From a checkpoint of a small mixture-of-experts model trained on Wikipedia: 10 layers.
Below are experts of layer 4 (counted from 0) of a mixture-of-experts language model. Rows are named router (the router's row for the expert), gate (a neuron's input weights, with its number), up (a neuron's input weights, with its number) and show model dimensions 0-255. Each number is 128 + 32 x the weight over its row's rms, rounded and kept within 0 to 255.
After each expert's rows: a language model's description of what the expert responds to; "comes after" lists some tokens at least twice as common just before its tokens as in all text. This comes from a sample of Wikipedia text that the model never trained on. Tokens count by the router's weight.

# expert 4
router [130 139 108 139 176 121  60 129 174  70 169 163 139 155  92 102 163  94  64 135 120 111 151  62 147 215 130 172 112 199 146 152 118 136 143 126 128 157 134 115 165 100 129  95 109 101  89 109 173 166 114 123 219 186 106 147  90 118 204 143  80 143 214 157 112 165  98  52 171 150 154 159 108 158 151 100 104 142 139 133 122 134 113 138 175  98 128  90  90 204 113 141  70 133 120 101 129  99 137 131  90 149 149  83 109 179 174 105  97 139  93 158 127  99 126 106 142 143 121 166 148 165 126 103 156 166 125 118  97 170 147 126  85  72 111 109 130 176 181 115 145 140 177  93 156 120  98 160 175 130 142 134  72 115 156 140  98 146 157 130  93 125 126 130  90 178 131  94 117  81 121  70  93 146  65 136 105 101 112 155 142 117  84 125 131  86 152 179 137 100  94 184 115 112 134 123 115 112 125 126 105 137 113 172  85 131 106 120 121 108 179 127 148 167 168  83 110 127 156  60  94 105 144 182  91 151 199 139 143 128 106 113 131 153 143 138 167  64 102 128 178 104 122 149  62 159  98 101 171 129 129  92 144 153 168 121]
gate0 [ 98 111 151 169 167  98  81 105  75 134 143 124 114 135  74 159 143 102 119 105 146 113 119  90 155 140 149 120  84 141 115 101  96 160  93 152  72 165 156 120 212 135 135 139 107 125 139  93 119 145 177 157 140 126 107 164 185 144 117 160  97 131 156 138 156 150 103 132 119 164 141 165 112  91 161 104 145  79 102 138  82 161 113 159 146  80 162 223  89 118 118 173 134 172 102 111 125  99 140  73 184 101 202 107  77 111 178 190 154 123 105 112 145 140 178  61 118 130 181 161 163 188  55 178 134 118 143 174 151 136 132  76 155 115 113  84 155 131 137 109 124  99  97 128 103  91 100  78 115  60 106 105  86 163 118 168 106 180 153  50 135 103  99 146 142 109 148 140  98 142  76  99 150 111 141 167 109 110 170 176 154 139 100 161 155 111 137 110  66 104  92 168 134 110 147 119 106 180  51  66 143 155 150  99  70  96 158  92 115 138 125 168 153 194  92 124 144 107 118 119 110 151 172 125 123 116 156  82 151 199 159 158 140 133 180 173 121 131 117 182  98 121 123 146 157 124  89 143 136 134 124 128 126  91 171 150]
up0 [143 139 120  80 104 119 148 131 141 184 115 109  98  95 122 110  78  96 118  86  95 129 105 116 139 143 109 117 150 121 147 172 150 134 187  94 139 151  94 143 131 136  95 146  48 153  75 169 212 153  91 176 126 138  89  93  83 118 173 105 119  90 145 143  41 116 143 114  93 125 175 117  85 112 160 136 112 220 133  98 114  98  88 114  87 113 130 151 180 137 145 115 157 148 187 119 164 164 122 114 140 113 125 164 166 178 164  91  84 144 156 154 175 165 152 170 159 165 154 150  97 114 160 144  99 123 103  62 121 128 114 147 142 163 116 130  93 167 151 112 138 140 128 155  80 112 129 119 151 122 118 158 135  95 129  80 105 156  97 185 140 189 165  78 178  54 128 153  67 157 144 172 101 164 122 125 120 129 131  92 158  88 141 160  22 175 152  82 113 122 110 121 148 167 158 128 135 164  79 114 134 108 115 182 111 159 113 147 110 116 150 145 139  74 203 129 103 113 133 145 142 160 141 171 110 124  94 170 112 125 161 115  94 159 105  83 177 114 118 106 186  74 123 160  85  58  90 145 134  56  85 148 130 150 136 122]
It responds to: First pieces of words after a space, especially short prefixes like ad, per, sol, sur, and fragments of foreign names.
comes after: " H", " T", " h", " a", " t", " A"

# expert 11
router [110 109 120 152  96 133  95 128 152  92 143 129 146 144  92  57 102 131 110 109 131 148 147 123 150 157  73 160 160 153 159 183 151 110 133 147 173  90  84 127 112 167 121 139 163 113  82  93  93 121  77 125 157 161 112  89 140 106 124 125 184  96  78 123  75 149 153 132 209 130 146  98 174  88 104 147 182 172 163  75 105 127 103 108 106 159  93 109 172 168 146 116  90 161 109  86  68 136 159 162  95 188 113 102 170 144 183  99 130  90 161 155  90 143 139 130 213 179  73 126 116 168 160 174 122  91 120 129 152 110 179  99 138 140 114 148  90 141 149  93 148 165 119 140 164 134 129 108 103 117 130 150 125 164 166 136 171 175 134 170 178 159 106 120 117 123 158  79 212 142 120 142 107 217 128 178  87 175 118  67  81 164 114 168 149  82 110 185 131 127 128  98 165 121 146  81 165 125 168 178 130 105 202 153 105  99  99 101 216 110 114 139 101 187 151 135 142  73 126  82 160 119 104 108 158 162  99 160 161  99 120 105 117 146  82 132 142 157  90 110 150 132 122 146  97 139 145 116  86 136  94  94 142 169 120 144]
gate0 [134 112 157 121  89 143 171 146 126 133 193 142 136 154 113 132 130 116 141 132  93 200 181 113 114 130 126 148 144 139 109  80 170 130  70 163 119  29 180 185 155 179  99 126 181  80  79 150 166  75  73 152 147  93 133 159 130  93 127  85 117 106 139 164 200 142  75 140 170 143 155 157  98  78 155  44 151 117 113 190  82 128 147 116 178 121 147 134 113  84 130 111 137 118 112 103 143 117 148 131 116 147 147 128 165 147 116 178 138 116  94 133  96  87 214 153 174 111 111 150 150 122 160  99 114  89 122 137 137  71 169 154 138 145  96 180 143  95 162 146 125 159 122  96 130 142 102  85 131 140 122 125 144 103 120  91 121 136 137 151 141  98 149 188 125 163 152 144 120 113  95 107  93 149 116 120 120 196 106 114  82 154  69  82 103 113  86 155  85 152 172 153 114 190  86 121  39  71 163 111 101  76 134 101 105  54 126 115 116 156 121 138 153 137 153  96 107 164 174 100 167 109 175 126 144  77  96 161 122 108 103 112 145 130 167 152 119 107 148  78 156 157  83 144  88 149 154 148  98 114  84  77  91 168  66 123]
up0 [137  94 191 155 110 147 152  96 118 131 114 165 119 142 117 148  87 125 148 137 134 134 170 173 175 147  81 138 149  83  97 163 102 136 196 169 194 199 124  85  71 116 129 129 169 107 106 110  95 154 134 141 215 102 128  53 163 152 129 176 121 112 119  84  89 132 156 164  90  81  97 131 125 155 143 165  64 152 163 143 156 185 111 185  81  85 142 130 163 163 128 102 130 195 142  84  78  92 139 104 175 114 123 123 174 109 150 106 123 150 125  81 190 167  92 168 140  92 155  47  93 109 133  91 141 148  97  85 143 157  86 132 147 138 135 118 182  96 130 109  92 106 113 174 114 149 145 137 143 141 116 115 108 204 126 135  80 149 112 141 108 130  81  67 130 129 125 118 156 127 168 119 132 127 103 108  88 107 142 156 171 162 115 151 139 143  72 126 167 120 149 115 123 116 200 159 139 166 129 106 128 181 125 161  60 166 126 118 127  95  74 157 107  78 128 134 133  92 196 108 179 137 124 228 122  76 124 106 152 180 158 133 110 180 153 123 143 179 155 130 146  87 101 100 127 132 134 124 140 136 133 103  90 119 180 145]
It responds to: Second piece of capitalized names and taxa after a single consonant, e.g. Ph-or-ocera, P-el-ennor, Col, Pol, Phil.
comes after: " P", " C", " G", " B", " p", " V"

# expert 13
router [110  86 193 198 101 126 100  58 107  78 144  99 136 129  68 165 103 121 102 112 158  75 111 122 146 170 141  96 162 107 128 176 131 144 113 235 197 175 129 114 139 133  86 150 118 140  67 124 122 147 165 161  82 156 180 177 119 124 162 158 142 126 117 174 153 140  97 156 136 100 131 181 121 123 125 106 147 181 114  91 100 161 128 166  78 100 157 118 170 133 141 112 118 199 171 117 121  96 177 120 117 147 187 100 124 165 144 136 144 113 148 160 129 134 152 131  84 139 121 181  82  99 116 152 199 128 111  89 102 111 163 128 154  62  71 149 150  86 117 167 163 113 114  95  78 156  99  78 158  68  88 122  82 149 149 115  95 147 164 173 110 139 130 137 144 167 149  96 177 166 108 135 160 195 129 174 154 112 159 150  84 170 148 147 114 139 166  87 149  90 128  94  47 151 169 150 109  86 120 136  84 111 132 171 113 125 125 125 144 119  78 117 158 143 123 124 119  77 136 149 136 181 103 136 149 161  83 119 108 142 123  86 129 130  97 201 115 165  97 106  87 130 154 100  84 151 135 123  91  96 129  58  77 119 105 139]
gate0 [ 82  98 118 106 153 155 161 115 108 138 160  93 131 131 115  88 177 156 125 124 137 107  83 200  95 183 137  96 180  78 122 133 182 146 140 120 128 156 165 153 119 102 155 157 144 125 162 142  53 136 163  76  79 108 105  87 108  84 138  96 155  93 112 154 111  82 138 105 165  96 110 122 114  99  95 115 162 131 176 131 172 153 118  82  70 161 139  84  99 129 125  91 103 183  93 109 155 143  95  93 111 123 142 158  73 109 118 125  89 143 110  85 144  83 141 137 112 153 118  89 155 131 147 147 116 109 131 127  59 110 133  72 179 161  74 136 182 116  87  72 138 138 140 138 104 157 144  71 124  92  78 137 118 113 109 163 111 151 110 168 127 124  81 115 103 186 142 135 127 144 140 146  79 143  87 131 178  87 107 107 156 181  77 140 104 163 110  90 171  95 104 156 116  74 201 168 125 210 143 135 122 162 142 120  67 159 130 197 152 155 140 151 174 129  83 130 170 109  99 146 119 161 155 113  98  40 116 156 165 128 139 129  84 156 127 166  89 156  64 143 119 129 192 110  72 117 128  89 129 165 171 160 111 125  99 204]
up0 [104 102 145 120 159 149 113 107 139 167 151 175 180 138 115  95 135  72 123 126 126  80 167 189 162 103 106 157 122 140 163 144 157 150 171 141 124 104 144 186  82 101 128 158 111  91 130 121 165 106 111  97 122 138 189 102 180  87 139  89 149  84  95 134  95 114  78 123 174 146 171  59  67 118 115 147 121 126 155 100 129 101 134  68 145 124 100 159 132 201 157 130  78 153 111 183 190 128 130 104 171  77 133 120  94 133 170 129 107  77 182 131 167 142 139 137 112 104 127 173 136 119 126 171 100 171  98  71 134  80 102 134 109 178 143 105 125 108 142 110  94 150  85  95 100 100 137 141  86 104 117 168 121 185 115  80 185 180 145 171 150 164 173 107 100 115 123 106 131 184 131 154 150 191 105 147 122  61 138 104 187  80 149 114 115 152 108 166 102 148  75 140 143 109  91 141 115 173  81 141 100  93 162  84 129 176 135 116 117 116 157 145 122 125 129 173 140 152  98 126 144 183 103 136 160  73 127  69  98 131 163 107 145 169 124 103 166  88  42 137 149  82 120  91 121  71  63 139 203  93 146 140 177 152 131  89]
It responds to: Short word-initial stems whose endings follow, such as rem, cont, inc, f, ed, in everyday prose.
comes after: " b", " L", " l", " d", " c", " p"

# expert 25
router [151 106  92 166 150 149  64  97  89 116 160 131 142 117 135 188 170 120 152 141 147 170 129 128  94 185 108 145 123  83 110 186 193  91 141 146 104 143 181 169 100 114 108 111  80 120 163 175  88 199 164 128 111 116  66  83  61 111 145 132  98 162 165 127 115 184 158 107 165 110  87 137 151 114 138 135 107 205 174 123 173 112  71 118  98 121  77 159  98 110 104 122 152  98 169 154  73 123 101 132 123  98  97 130 120 143  80  80 142 120 133 130 132  77 138 128 160 134 125 137 131  50 157 181 153 153 158 138 142 146 142 149 164 114 170 142  43 173 164 175 116  82 128 140 140  99  93 193 167 107  96 168 143 123 137 191 128 108 189 159 103 145 116 126 143 180 149 151 194 116 153 156 140 118 124 159 167 117 170 146  76 134  76 127 119  62 149 116 190 132  93  80  92 119 131 132 131 115 162 145 112 161 112 126 182  92 135 138 162  76 125  72  95 148 103 127 128 152 116  63 150 130 136 128  55 138 156 115 133 134 141 144 117 150  76 166 169  96  54 168 130  81 146 120 180 152 127 140 128 123  95 151 162 117  96 136]
gate0 [135 118 145  64 118  80  75 129 160 171 108  75 135 147 144  76 147 159 147  88  87 103 128 140 126  88 187 104 131 182 108 180  94 152  76 120 131  85 142 102 172 140  61  79 101 164 160 140 138 113 111  60 146 150 152 194 150 123  58 139 159 154 130 145 134 102 134 134 100 153 137 137 126  98 138 164 144 109  94 139 108 114 120 134 210 119 191 102 126 102 110 104 126 120 111 134  98 136 182 136 144 133 152 155 138 100 137  99 118  74 104 126 168 181 135 104  63 163 128  77 141 155 171 135 108 120 166  60  65  86 138 189 119  81 150 121 161 172  74 149 129 174  72 149 162 161 154 134 154 126  34 145 142 109  88 106  98 128  70 130 131 184 110 107 169 162 137  77 129 151 134 116 148 149 170 180  79  64 151  73 179  91 142 158 118 146 163 100 112 104 132 147 102 156 100  94 105  91 167 165  96 139 123 105 182 115 115 130 105 105 159 109 100 169 111 141 127 116 122 143 181 138 159 104 116  94  87  79 149  67 181 112 168 155 165 129 126 158 133 179 128  95  84 111  90 144 164 160 118 134 137 173 106 138 145  88]
up0 [163  79 126  82 139 122 123 125 181 166 119  43 151 138 140 100 136 146 176  76 123  84 130 128  54 113 143  97  88 189 112 117 100 129 133  80 134 153 187 133 166 118  74  81  77 120 144 161 120 115  92  85 141 164 139 132 143 143  88 190 138 184 115 138 127  89 157 152 114 144 115  80 140 104 148 153 153  88 141 193 151  76  65  68 207 133 146  92 109 131 121 154  94 129 123 113 136  90 159 144 155 123  99 153 132 100 121 110 159  45 123  92 178 155 118  80 110 160 113 123 153 126 192 102  88 111 114  87 128  45 121 144 144  86 177 152 180 180  76 147  94 135  87 121 155 158 120 150 151 106  80 101 166  92 128  96 122 106 128 100 159 167  72 153 142 139 136 146 180 168 141 189 116 127 157 173 118 144 105  52 117 115 133 120 117 166 159 101 159 142 132 167  53 164 135  79 124 148 165 164 111 126 111 141 171 137 143 143 117 105 173 131 126 129 141  64 147 150 163 112 157 179 124 130 124  92  84 144 144 114 146 141 177 111 127 116 146 165  88 189 190  82  82 107  99 151 133 143 153 150  91 131 108 134 116  83]
It responds to: Bullet dashes that open list items, colons after field labels like Released: or Portrayed by:, and opening quotation marks before titles.
comes after: "\n", " ", " E", "\"", "\n ", "E"

# expert 7
router [129 143  89 123  88 155 200 113 143  60  82 116 162 166 107 163 132  97 157 159 177 135 112  74 129 142 114 124 147 132 121 135 131 138 163  87 131 104  85 154 116 101  95 157  88  97 174 116 129 135 121 124  84 170  87 196 122 152 122 124  76 116 160  88  70  79 157 135 191  99 134 108  52 107 134 141 119 166  96 145 160 108 123 110 114 142 168 143 167 147  93 145 132  66  86 167 118  81 127 160 117 152 155  96 121 129 125 147 149  80 126 140 130 139 109 158  92 141  43 138 162 127 123 132 126 162 140  62 100 108 169 121 145 132 175 151 142 156 116 172 127 140 140  65 132 131 105 103  92 182 130 136 141 108 162 183 183 102 153 157 139 142 179 118 112 181 167 197 105 207 139 154 165  96  81  84 141 144 157  82 142 126 101 107  63 176 151 105 150 135  99 119  35 111 154 130 164 133 130 186 115 181 133 125 146 134 106 181 136  58 178 125 169 122 133 171 169 155 123  85 105  93 109 118 112 114 168  47 111 127 124 168 154  78 129 100 165  53 132  93  98 111 146 140 136  92 123  83 147 106  97 141 139 119  97  85]
gate0 [197 170 173  72  84  42 166 164 151 126 102 180 115 110 151 110 168 154 133 124 127 136 138 120 182 145 101 136  72 180 172 102  82 140 112 134 121  81 153 176 123 138 142 106 103 151 138 148 130 189  93 173 101 148  86 146 147  63 145 132  79 163 171 103 151 173 126 106 132 180 160 149 131 124 134  88 150 165  91 100 113  74 130 183 174 130 101 164 123 175 122 138 126  92  99 191 153 120 118 184 143 105 137  91 135  81 110 115  89 105 128  64 139 164  97 100 116 155 192 155 141 107 110 153 121 116 157 145 126  95 114 133 195 110 128 148 143  99 119 129 144 204 173  80  93 201  75 165 133 121 171  84 164 144 173 139 132 100 155 117 119  95 176 125 130 102  96 105 124 155 107 194 140 154  68  96 181 119 127 109 141  68  82 105 140 110 105  89  94 173 166 126 102 175  74 140 140 121 107 105  97 103  61  98 143 117 112 114 101 139 129 128 173 107 118 156 119 126 112 148 127 129 177 183 100 149 116 104  57 164 144 158 127 114 214 102 129 125 104 108 137 111 140 121  78  92 127 110 124 145 118 129  77 103 100  66]
up0 [142 159 123 120  91  71 140  68  77 183  95 129 107 122  77 162 105 166 152 101 185 133  50 147 106 128 142 115  99 109 139 124 135 165 145 125 140  90 136 157 211 105 213 121  90 202 131 119  63 133 111 220 113 121 185 149 151 118 116 114 150 146 141 109 162 172  90 119 144 128 100  67 118 150 159  85 133 117 100 121 148  87 138 123  79 173 130 161 145  90 174 154 150 118 126 175 119 151 156 127 154 124 102  63 152 144 105 109 144  93 169 220 177 130 161 115 118 173  88  89 139 140 146 126 107 111 125 150 127 129 124 140 123 165  95 114 140 126 143 144 173  68 133 153 105 139 119 126 145 111 125 126 144 110 163 137 165 161 139 127 105 168 161  90 124 124 172 184 125 111  90 167 110 155 141 113 163 137 175 115 148 135 129  84 174 133 190 112 146  67 110  83  88 108 166 170 177  64 174 111 150 128 207 183  81 179  65 143 108 127 165  90 109 170 107 143 145 154  88 116 150 114  92 158 115 148  60 139 125 198 136 140 146 120 109 103 116 119 135 100 128 127 119 100  96 196 153 153 115 155 111  99 119 196 123 157]
It responds to: Capital-letter pieces in country codes, team abbreviations and acronyms in sports tables, such as ROU, DEN, IRL, COVID, USA.
comes after: " D", " N", " G", " R", " O", " J"

# expert 3
router [127 125 138 129 168 143 188 158  87 140  91 101 113 130 129 129  93  96  74 127 103  71 125 113 112 165 106  83 127  80  74 148  96 118 162 149 162 179 155 104 100 127 143 161 162  80  84 147 159 152 100 184 131  89 142 100 113 144 163 182 141 174  77 185 189 174 109  73 108 156 164 100 132 132 116 103 121 127 149 135 135  93 130 138  59 167 135  99 133 133 105 124 125 161 114 164 134 135 130 103 139  98 187 167 147 117 159 147 130 163 169 136 139 157 116 145  95 115 130 150 123 153 127 113 132 148 101 163 155 201 142 192 161 117 130 104 102  87  82 160 107 135  70 144 159 158 146 128 145 100 115 118 194 176  58  75  98 147  95 145 104 122 122 116 111 172  85 188 118 146 164 112 123 171 141 130 125 102 178 168 161 108 153  96 180 110  89 129  75 119 188 156 150 112 135 124  93 181  96  72 106 132 145  57 148 183 177 121 151 150 108  75 133 134 160 147  75 125 173  66 118 104 125 142 167 151 142 165 128 164 109 111  92 135 184 131  92 133  92  97 201  91 163 116 117 179 130  85 154  75 175  59 107 134 196 126]
gate1 [135 121 132 116 182 147 194 151 115  95  83 103 145 119  63 188 118 129 165 123  84  62 195 160 169 155 162 135 140  87 134 116 106  73 156 109 139 121 150 103 118 189 140 118 168  91 105 154 123 157 114 144 178 142 116 133 100  86 103 176 137 165  86 176 121  80 102 110 115 166 102 103 168 136 143 102 107 100 136 166 115  59 111 106  93  90 121  98  97 114 175 133 132 149 147 127 106  37 124  88 114 135  84 159 168 130 115 105 158 189 162  78 127  92  65 243 162 148 128 105 129 137 185 137 166 113  65 145 122  98 120 122 118  88 140 128  89 119 118 127 115 132 129  87 118 114 137 118 201 147 180 150 129 139 116 106 132 148 106 125 111 171 114 155  85 159 157 120 119  97 101 164  78  97 169 105 135 130  60 128 164  97 170 123 139 126 131 140 115 126  98  90 144 153 128 143 116 144 199 150 190 149 106 142  77  90 124  94  88 137 148 132  81 108 119 144 172 151 146 115 141 122  59 171  98 102 136 135 134 122 107  86 104  98 157  51  71 102 141  89 123 129  32 160 169 118  71 150 104 114  98 122 105 164 149 103]
up1 [ 69 101 119 167 138 123 189 166 163 106 141 105 131 112  94 165 132 157 178 142  85 152 140 178 136 131 137 168 168 126 166 139 156  97 164 122 160 108  84 120 135 123 133 107 157  33  98 208 148 177 172 103 115 149 143  95 102 144 114 140 115 120 125  95 115 113  99 113  88 111 179  76 140 106 172 183 138  70 199 170 170 142 106 112  99  73 131 100 134 105 123 153  97 156 130  87 125  50  73 148  99 117  75 123 131 125  84 142 136 143 153  95 152 106  78 132 151 116 180 111 153 133  81 153 138 127 108 185 107 139 166 106  75 127 168 107 108  97 180 149 183 131 138 128 124 102  94 124 188 114 143 161 143  83  71 173 107 122  80 171 123 133 113  86 137 129  96  85 123 107 106 169 132 160 136 140 201 133 138 106 183 170 151  95  96 101  58 146 104 140 111 145 127 122 132  74 141 128 155 122 210 117 139 135 183 137  91 103  99 136 152 139  83 130 114 167  85  98 140 119 145 163 103  79 145  60 190 111  90 117 144 147  78 139 178  67 134 145  96 158 155 147 107 106 110 107 159 139 129 126 110 166  56 148 170 174]
It responds to: Word-initial lowercase consonant fragments after the or a, like pl, cl, se, gr, br, str, and the next piece, as in m-oll-usc, m-ock.
comes after: " the", " a", " m", " The", " of", "'s"

# expert 19
router [117  98 117 122 118  86 153 116 164 157  97 150 131 107 123 180 109 120  75  97  95 111 147 134 178 136 121 172 148  99 148 159  82 116 100 118 166 149 223 191 111 172 182 130 128 176 139 165 129 163 102 131  77  93 157 126 122  96 160 144  84 128 168 136 104 122  90 129 156 130  96 105 112 133 121  74 201 100 195  58 151 162  64 129 163 145  98  92 142  89 141 139 188 154 174 118  94 123 111 113 170 101 128 121  82 113 134 124 140 226 112  99 158 143 123 171  72 114 171 133 121  95 112 181 169 130 151  81 123 159 124 158 120 165 133 168 140 113 130 101 119 150 105 159 142 136 100 114 116 177 167 124 143 140 128 123 154 127 142 121 101 126 166 188  99 113 149 160 150  86  71 173 163 187  76 138 160 189 109 133 104 133 129  94 148 154 101 138 129 133  75 131 176 193 115 129 141 106 167  96 174 145  99 161 130 115 122 130  86 144  99 108 171 165 125 128 104 121 128 207 167 165 105 134 126  55  70  97  67 107 121  88 171  57 160 151 137 163 126 112 189 149  75  75 125 148 161 119 102  83 123 130 135  89  95 120]
gate1 [116 114 168 120 130 156 141 178 125  93 122 113 165  74 187 132 171  99 177 144  88 153  86 156 121 161 114  41 130 168 117 112 154 196 138 196 118 140 145  72 108 119 149 137 137 126 171 132 147 128 126  83 140 140 139 156 124 165  93 146 104 105 148  80 139 170 112 105 137 125  80 165 100  99 137  86 126 148 137 140 220 125  81 120 114 172  99 147 149  47  94  95 140 107 115  80 147 122 139  96 144  92 151 129 168 135  95 126  90 150 121 123 147 176 190 161  69 185 100 103 111  97 102 111 108  81 106 130 147  95 103  97 182 108 157 155 109 124 148 158 152 106 118  84 122 115 159 125 141 182 167  88 102 149  60 130 179  80 114  90 131 111 104 145 170 142 132 124 160  51 172 128 139 112 145 129 103 157 127  78 185 123 129 194 138  83 132 167 188 115 129 131 166 186  88 126 142 148 114 150  19 138 145 150 118 105 153 221  75 137 146 119 125 133 104 137  93 137  89 138 128 163 134 104  90 143 134 105 113 108 127 126 164 106 175 134 147 155 211 149 128  95 151 139 132 121 126 142 142 164  61 132  99 112 147 200]
up1 [131 105 103  86 133 139 129 171 114 155 128  85 157  75 161 153 194 127 104 126  45 155  87 135 140 187 118  59 159 175 121 142 168 177 156 189 161 126 126  90  71 156 190 176 148 152 200 124 181 158 137  82 148 128 146 129 109 125 114 151 165 129 135 137 149 143 113  67 151 149 112 149 135 113 173 112 137 155 100 126 208 110 124 102 102 191 140 140 163  98 123  58 102 102  91 104 140 100 138 128 139 123 148 126 130  85 101 141 119 111 142 124 153 169 188 155  96 206 102 138  83  64  85 133 125 122 101 127 166 126 111 110 159 107 166 162 147 102 116 128  97 140 137  78 127 129 108 107 154 148 127 124 139 156 117 123 159  95 161 109 105  99  99 164 149 133 158  99 167  87 134 145 131 153 154 103 157 130 131 119 168 163 104 185 161 110 139 166 200 142 149 108 157 149 156 107 144 151 133 142  35 182 118 170  81 100 147 194 112 163 129 124 146 112 109 135  76 136  91 176 133 161 136 100  73 119 136  81 138  85 120 126 175 146 207 166 141 149 180 136  98  39 148 123  81 111 160  93 173 154  64 166  96 114 141 116]
It responds to: Line breaks in infoboxes, lists and tables, and starts of section headings like ==See also==; ==Career==.
comes after: "\n", " |", "-", ".", "==", "==="

# expert 29
router [131 136 180 182  92 142 157 128 104 132  99 122 128 122 151  73 168  82 214 129 116  72  88  96 142 117 100 133 124  93 133 130 133 119 147 176  98 143 132 145 155 117 157 208 119 100  76  75 139 193 127 165 151 146 120 122 144 114 141 114 164  82 134 105 177 110 126 134 191  99 134 135 125 134 145 127 198 125 109 129 150 148 162 179 111 123 106  85 139  95 179 147 177 128  84 155 133 166 117 156 165 100 174 178 154 161 158 129 141 119 169 166 152 124  99 136 138 130  97 135 162  96 150 185 171 157 130 111 134 149 118 184 103 107  79  57 187  59 145 165 164 135 148  82 103 124 108 167 147  89 157 111 176 169 100 117 116 106 127 142 162  92 151 121 144  72 103  88  77 114 136 186 155 181 114 162 156 139 133  92 165 112 119 139  63 118  84 150  93  88 146  85  79  85 140 119 132 155 112 189 112 172 123 133 202 138 131 167 180 125 145 127 148 143 151 136 113 114 197 120 140 145  89 173 115 176 119 138 168  87 123 128  85  67 132  86 137  87  84  53 118  96 117 158 153 159 150  80 136  84 146  96 148 156 148 190]
gate1 [147 204  99 113  81 135 100 122 131 100 107 178 137 135 112 102 190 148 117  51 145 111  90 118 121 134 188 109 111 233 116 120  78 160 140 123 155 102 125 178 161 103 172 142  91  91  85 124 124 113 137 129 137 172 109 113 126  98 174 170 136 112 146  87 159 200 104 117 139 168 183  90 180 164 109 163 190 132 143 139 126 177 102 131  92 132 155 157  65 146  80 156 106 158  94 111 129 119 134 136 138 123 123 145 161 101 113  88 121 129  51 177 148 112 142 127 137 174 134 151 147 146 129  92 146 150 126 140 128 132  95  79 125 132 114 208  66 139 117 104 118 180 160 110 166 142 149 143 117  50 141 148  74 116  99 181 153 132 114  85 128 192  97 142  74 115 127 117 126  93 118 114 146  79  95 123  93  76 133 163 154 140 137 146 177 143 145  50  81 153 100 137 155 143 154 103 108  85 140 148 106 140  55 178 100 146 166 131 155  66 112 185 147 142  76 128 109 164  60  80 134  92 165 125 104 113 146 135 150 129 101 160 104 112 153 103 168 169 122  99 192 150 101 133 109 148  94 106 135  88 155  83  92 128 146 172]
up1 [121 173 114 141 113 153 131 157 149 129 122 161  97 129 121 114 169 134 148  84  93 164 102 138 124 188 175  87 108 205 115 108  47 101 109 120 146 129 149 140 150 108 160 160 106  81 125 123 152 154 121 141 165 175 116  73 132  89 171 139 142 132 102  99 161 197  97 102 162 167 154  89 164 149  90 153 203 163 142 170  91 178 125 161  74 153 149 118  84 106  80 121 100 141 106 100 132 146 115 170 151 110 113 117 116  88  91 113 158 136  65 151 150  85 129 116 115 143 135 149 138  78  95 106 166 131 131 101 154 122 124  85 153 130 109 162 102 153 153 110 118 153 157 144 186 177 165 137 145  60 172 144  91 106 139 139 160 108  98 106 120 195  80 137  76 160 113 114 139  81 140 145 135 125 132 129  72  90 162 152 152 121 106 114 122 144 123  74  67 114 158 120 124 142 115  79 120  94 154 135  91 143  61 187 151 135 169 115 123 118  66 194 197 173 118 126 127 113 100  59 128  84 119 168  92  65 127 126 166  55  46 157 125 124 135 141 168 162  86  95 190 102  86 139 134 159 113  70 138 106 164 130  65 160 128 147]
It responds to: Single capital letters and first syllables beginning names and words, e.g. B, M, Br, Aust, and fragments like M-umb-ai.
comes after: " M", " B", " C", " A", " the", "-"

# expert 10
router [105 174  56 175 154 142 127  65 141 108  89  88 107 162 115 177  85 126 135 145 123 114 181 135  95 132 186 126 114 186 142 134  87 113 119  96 190 157 105 121 129  87  78 150 107 120 151 151 145 181 146 172 121 106 132 116 169 134  69 133 161 104 127 197 138 122 138  98 122 138 129 121 104 108  84 119 106 102 138 154 149 122 102 104 105 153 139  98  64 147 128 162 127  92 164 170 150 124 150 102  54 141 114 134  70  96  78 160 188  67 171 127 184 119 121 144 158 165  70 108 140 113 167 199 122 209 152 144 146 113 125  97 126 125 134 103  77 124 107  97 156 149 194  91 127 204 142 136 108 136 141 146 173 117 175 162  77 156 115 128  93 153 107  93  95 141 106  64 150 176 151 181 103  38 165 115 121 115 162  72 155 172 168 101 105 190 125 167 142 119  89 161  89 137 129  95 154  76 129 139 106 104  73 113 144 108 107 121 128 161 151 119  81 149 164  75 186 135 151 106 129 125 123 124 101 122 162 104 197 111 123  93 119 120 109 132 106 114 126 117 128 181 123 191 161  69 133 134  91 157 109 142 132 120 112  78]
gate1 [145 108 136 156 145  90 124  82 125 190 120 139 160  67 190 115 102  70 110 149 157  98  92 122  90 145 143 137 130 145 106 148  96  61 109 140 124 171 139  85 163 173  84 118 219 155 158 132 137 169  91 109 141 135 142 165 159 119 140  62  82 100 141 115 122 198 103 126 123 106 132  79 119 100 168 127 106 119 148 100 107 200 119 115 160  81 177 153 119 235  91 146 102 154 134  89 114 143 135 121 182 110 130  96 134 218 159 112 111  85 127 162 129 131  97 100 116  87 112 147  90 123 164 132 164 111  90  88 124 141 150 173 138 125  99 143 109  90 176 140 169 175 125 157 110  74 113 120 132  96 107 163  87 165 142 116 117 175 100 167 123 109 108 181 168  54  85  96  89 113 144 129 181 109 128  69  90  96 137 104  76  86  87 138 112 113  95 130 103 104 152 109  98 144 144 137 118  92  82 127  70 125 114 117 198  61 131 104 122 169 161  79  96 181 126 157 138  72 139 110  82 167 165 119 104  52 146 152 143 115 173 121 138 149 129 150 179 120 128 152 165 137 141 135 154 108 178 128 123 160  95 117 164 146 110 114]
up1 [ 90 160 115 133 146 144 104 113 154 149 148  80 105 148 116 164 111  57 152 148 125  92 138  84 153 138  98  87 138 185 103  86 134 185 148 114 172 135  98  84 108 142 131 163 173 133 153  98 108 126 171 120 161 219  84  72 207 129  96 108 164  68 137 138  95 172  71  98 160 167  77 109  89 136  76 132  63 120 146  88 162 155 111 152 119 129 180 152  51 137 134 178 142 116 165 161 132 137 139 140 144 171  89 124  65 148  89 114 139 132  46 144 111 102 123 128 115 115 126 137 178 110 120  90  91 173 140 138 162 173 202  94 119 119 123 160  93  91 118 119 131 149 164 125 105 102 169 107  86  85 117 132 163 181  80 137 101 119  91 190  79 167  74 155  28 134 103  81 137 141  90 118 125  76 121 116  95  90  99 103 128 151 152 127 140 183 113 158  95 137 171 127 114 160 116 185 133 129 124  88  83  71 184 103 154 138 141 117 128 181 132  99 140  84 128  82 149 195 157 100 122 106 148 117 119 120 127 115 162 149 127 116 127 118  97 199 142 173  98 134 144 112 119 167 142  79 125 109 137 122 141 106 119 144 135 107]
It responds to: Pipe separators between table cells, especially after numbers or percentages in election results and sports standings; also semicolons in lists.
comes after: " ", "\n", " 0", ")", "%", " 1"